From a checkpoint of a small mixture-of-experts model trained on Wikipedia.
Size: width 96, vocabulary 14776.
Experts: 256 experts in each of 8 layers, 32 squared leaky ReLU neurons an expert, 8 picks a token, a sigmoid router.
Training: 665M tokens, 5103 steps.
Below are experts of layer 4 (counted from 0) of a mixture-of-experts language model. Rows are named router (the router's row for the expert), up (a neuron's input weights, with its number), down (a neuron's output weights, with its number) and show model dimensions 0-95. Each number is 50 + 10 x the weight over its row's rms, rounded and kept within 0 to 99.
Before each expert's rows: a language model's description of what the expert responds to; "comes before" lists some tokens at least twice as common just after its tokens as in all text. This comes from a sample of Wikipedia text that the model never trained on. Tokens count by the router's weight.

# expert 39
It responds to: Commas after names, dates and clauses in biographies and lists, plus verbs like was, is, who, became, being.
comes before: " and", " the", " a", " but", " he", " which"
router:52 76 53 44 43 47 60 47 42 47 46 47 55 50 34 35 40 36 57 56 39 63 42 66 50 49 38 35 52 66 39 54 32 62 39 51 75 55 48 56 68 61 55 54 67 47 61 48 51 50 33 39 48 42 69 57 39 68 44 30 52 43 39 41 58 55 53 50 33 38 43 38 45 36 55 44 56 61 45 43 55 50 35 42 53 59 52 45 43 47 54 43 57 57 52 63
up0:56 54 52 43 47 49 46 45 63 31 54 51 31 52 40 44 37 55 48 44 68 31 46 35 39 48 61 45 42 57 59 67 40 52 50 50 32 65 46 56 53 55 59 55 58 56 48 45 51 53 53 46 50 37 41 56 56 43 46 45 57 34 47 45 39 46 39 39 63 65 48 58 22 47 64 51 61 39 65 51 54 66 62 42 69 49 51 43 52 41 56 51 41 80 64 39
down0:55 56 43 45 41 49 52 59 39 38 58 62 54 59 61 64 41 57 56 47 39 41 57 61 62 39 55 34 38 40 79 27 52 47 41 27 59 49 52 46 42 77 50 50 51 40 48 60 49 47 44 65 67 50 56 47 45 35 45 37 50 66 53 32 42 56 58 46 48 49 57 60 57 32 46 30 52 53 48 55 58 47 38 50 44 35 56 50 38 50 36 48 55 42 63 55

# expert 34
It responds to: Forms of be, such as is, was, are, became, being, after a subject, plus title-ending line breaks that precede a definition.
comes before: " a", "|", " not", " an", " also", " used"
router:54 55 36 52 59 44 48 40 45 29 53 33 54 59 59 30 55 33 60 47 53 57 53 50 54 45 39 58 40 52 50 53 52 72 43 47 78 62 66 40 73 71 57 37 60 61 46 44 68 58 53 52 45 58 45 59 59 56 37 51 65 41 43 38 55 42 48 38 37 56 57 53 62 56 59 49 52 48 64 40 58 38 54 36 52 58 36 53 56 37 40 38 58 50 47 52
up11:74 44 37 40 48 46 62 52 62 69 27 59 69 59 41 63 46 46 61 36 47 48 51 47 36 56 65 47 61 47 53 50 79 46 51 58 45 50 35 73 64 47 49 51 47 39 62 53 37 54 59 42 48 51 59 32 54 53 44 33 37 54 36 63 47 57 46 58 48 33 38 50 51 47 63 46 59 52 58 58 42 48 48 60 51 46 62 50 52 57 60 70 46 54 50 50
down11:44 44 52 39 38 43 49 55 58 63 47 31 72 54 57 63 37 39 47 42 60 52 64 46 49 45 67 79 51 55 47 48 45 62 48 58 49 59 41 54 60 46 45 36 51 38 53 66 44 38 62 41 57 52 47 42 52 71 62 43 40 55 45 52 36 58 38 51 88 49 40 54 47 46 58 54 54 49 57 50 49 46 56 44 60 34 49 47 41 45 36 42 57 39 65 61

# expert 52
It responds to: Month names and the last two digits of years in dates, filmographies and tables, e.g. 2019, 1986, April, December.
comes before: " |", "–", " ", ",", ")\n", ")"
router:62 65 35 40 50 32 54 42 46 46 47 28 50 37 46 48 48 54 43 57 56 58 60 38 49 48 60 48 49 48 52 52 54 47 35 37 48 48 51 53 50 49 60 59 34 53 51 46 48 65 54 59 37 36 66 59 45 75 35 31 67 37 37 49 57 48 53 51 40 47 51 35 58 36 36 49 42 60 50 39 43 45 38 25 44 66 52 37 58 57 46 58 66 33 34 46
up3:43 60 71 40 47 41 53 41 39 56 44 54 34 30 43 55 33 57 41 45 57 48 34 41 57 43 41 56 41 36 46 52 57 62 40 49 56 73 48 45 22 54 53 28 42 47 54 48 52 56 70 59 50 42 67 60 61 52 33 57 55 37 46 42 50 52 43 41 63 41 47 48 51 59 51 46 55 61 65 74 43 67 49 55 58 47 59 52 48 48 41 67 52 55 47 58
down3:68 64 37 56 50 41 56 59 47 61 63 67 51 58 52 47 40 36 51 53 47 28 58 72 33 45 74 61 47 58 55 40 41 36 44 46 43 30 43 50 55 45 50 55 55 69 51 33 46 46 63 72 44 45 61 57 52 62 43 47 52 54 52 47 64 49 52 58 48 59 76 40 47 62 49 43 39 66 45 64 45 47 41 45 49 54 42 39 43 63 47 49 39 50 45 51

# expert 32
It responds to: Month names and the digits finishing years or days in dates, e.g. 18 June, 19|75, December 9, plus ago, pm, century.
comes before: ",", " ", "20", ".", ".\n\n", ")"
router:63 63 33 35 40 39 60 33 41 35 40 47 74 55 42 42 48 31 52 53 64 56 47 50 33 42 48 47 67 43 43 65 60 47 42 42 66 43 63 39 60 52 65 55 42 37 65 42 37 49 50 51 41 45 63 44 45 51 56 62 62 45 42 46 65 38 48 54 43 34 62 57 56 58 36 54 50 55 56 32 45 35 55 48 39 57 39 41 64 42 39 39 50 54 47 45
up3:53 46 51 43 62 38 73 62 64 40 53 70 57 34 40 38 58 36 63 48 58 52 46 39 61 48 42 74 45 33 35 43 51 55 46 67 39 44 69 61 39 50 51 54 45 53 48 49 37 42 44 52 53 52 44 55 73 55 47 50 55 58 55 54 61 38 53 50 52 24 65 39 42 42 50 72 49 40 51 44 62 60 43 45 49 48 43 45 46 64 50 29 50 60 49 52
down3:62 41 50 58 41 58 43 54 41 55 46 64 46 41 49 51 53 61 47 53 34 46 48 37 51 27 59 56 35 50 49 39 69 53 53 56 56 36 45 30 50 56 44 52 60 56 55 59 57 44 29 48 50 43 48 42 49 67 26 60 42 73 39 36 54 25 28 54 35 58 53 51 55 36 52 51 53 48 33 65 53 37 50 56 54 60 53 46 57 42 61 51 56 55 32 49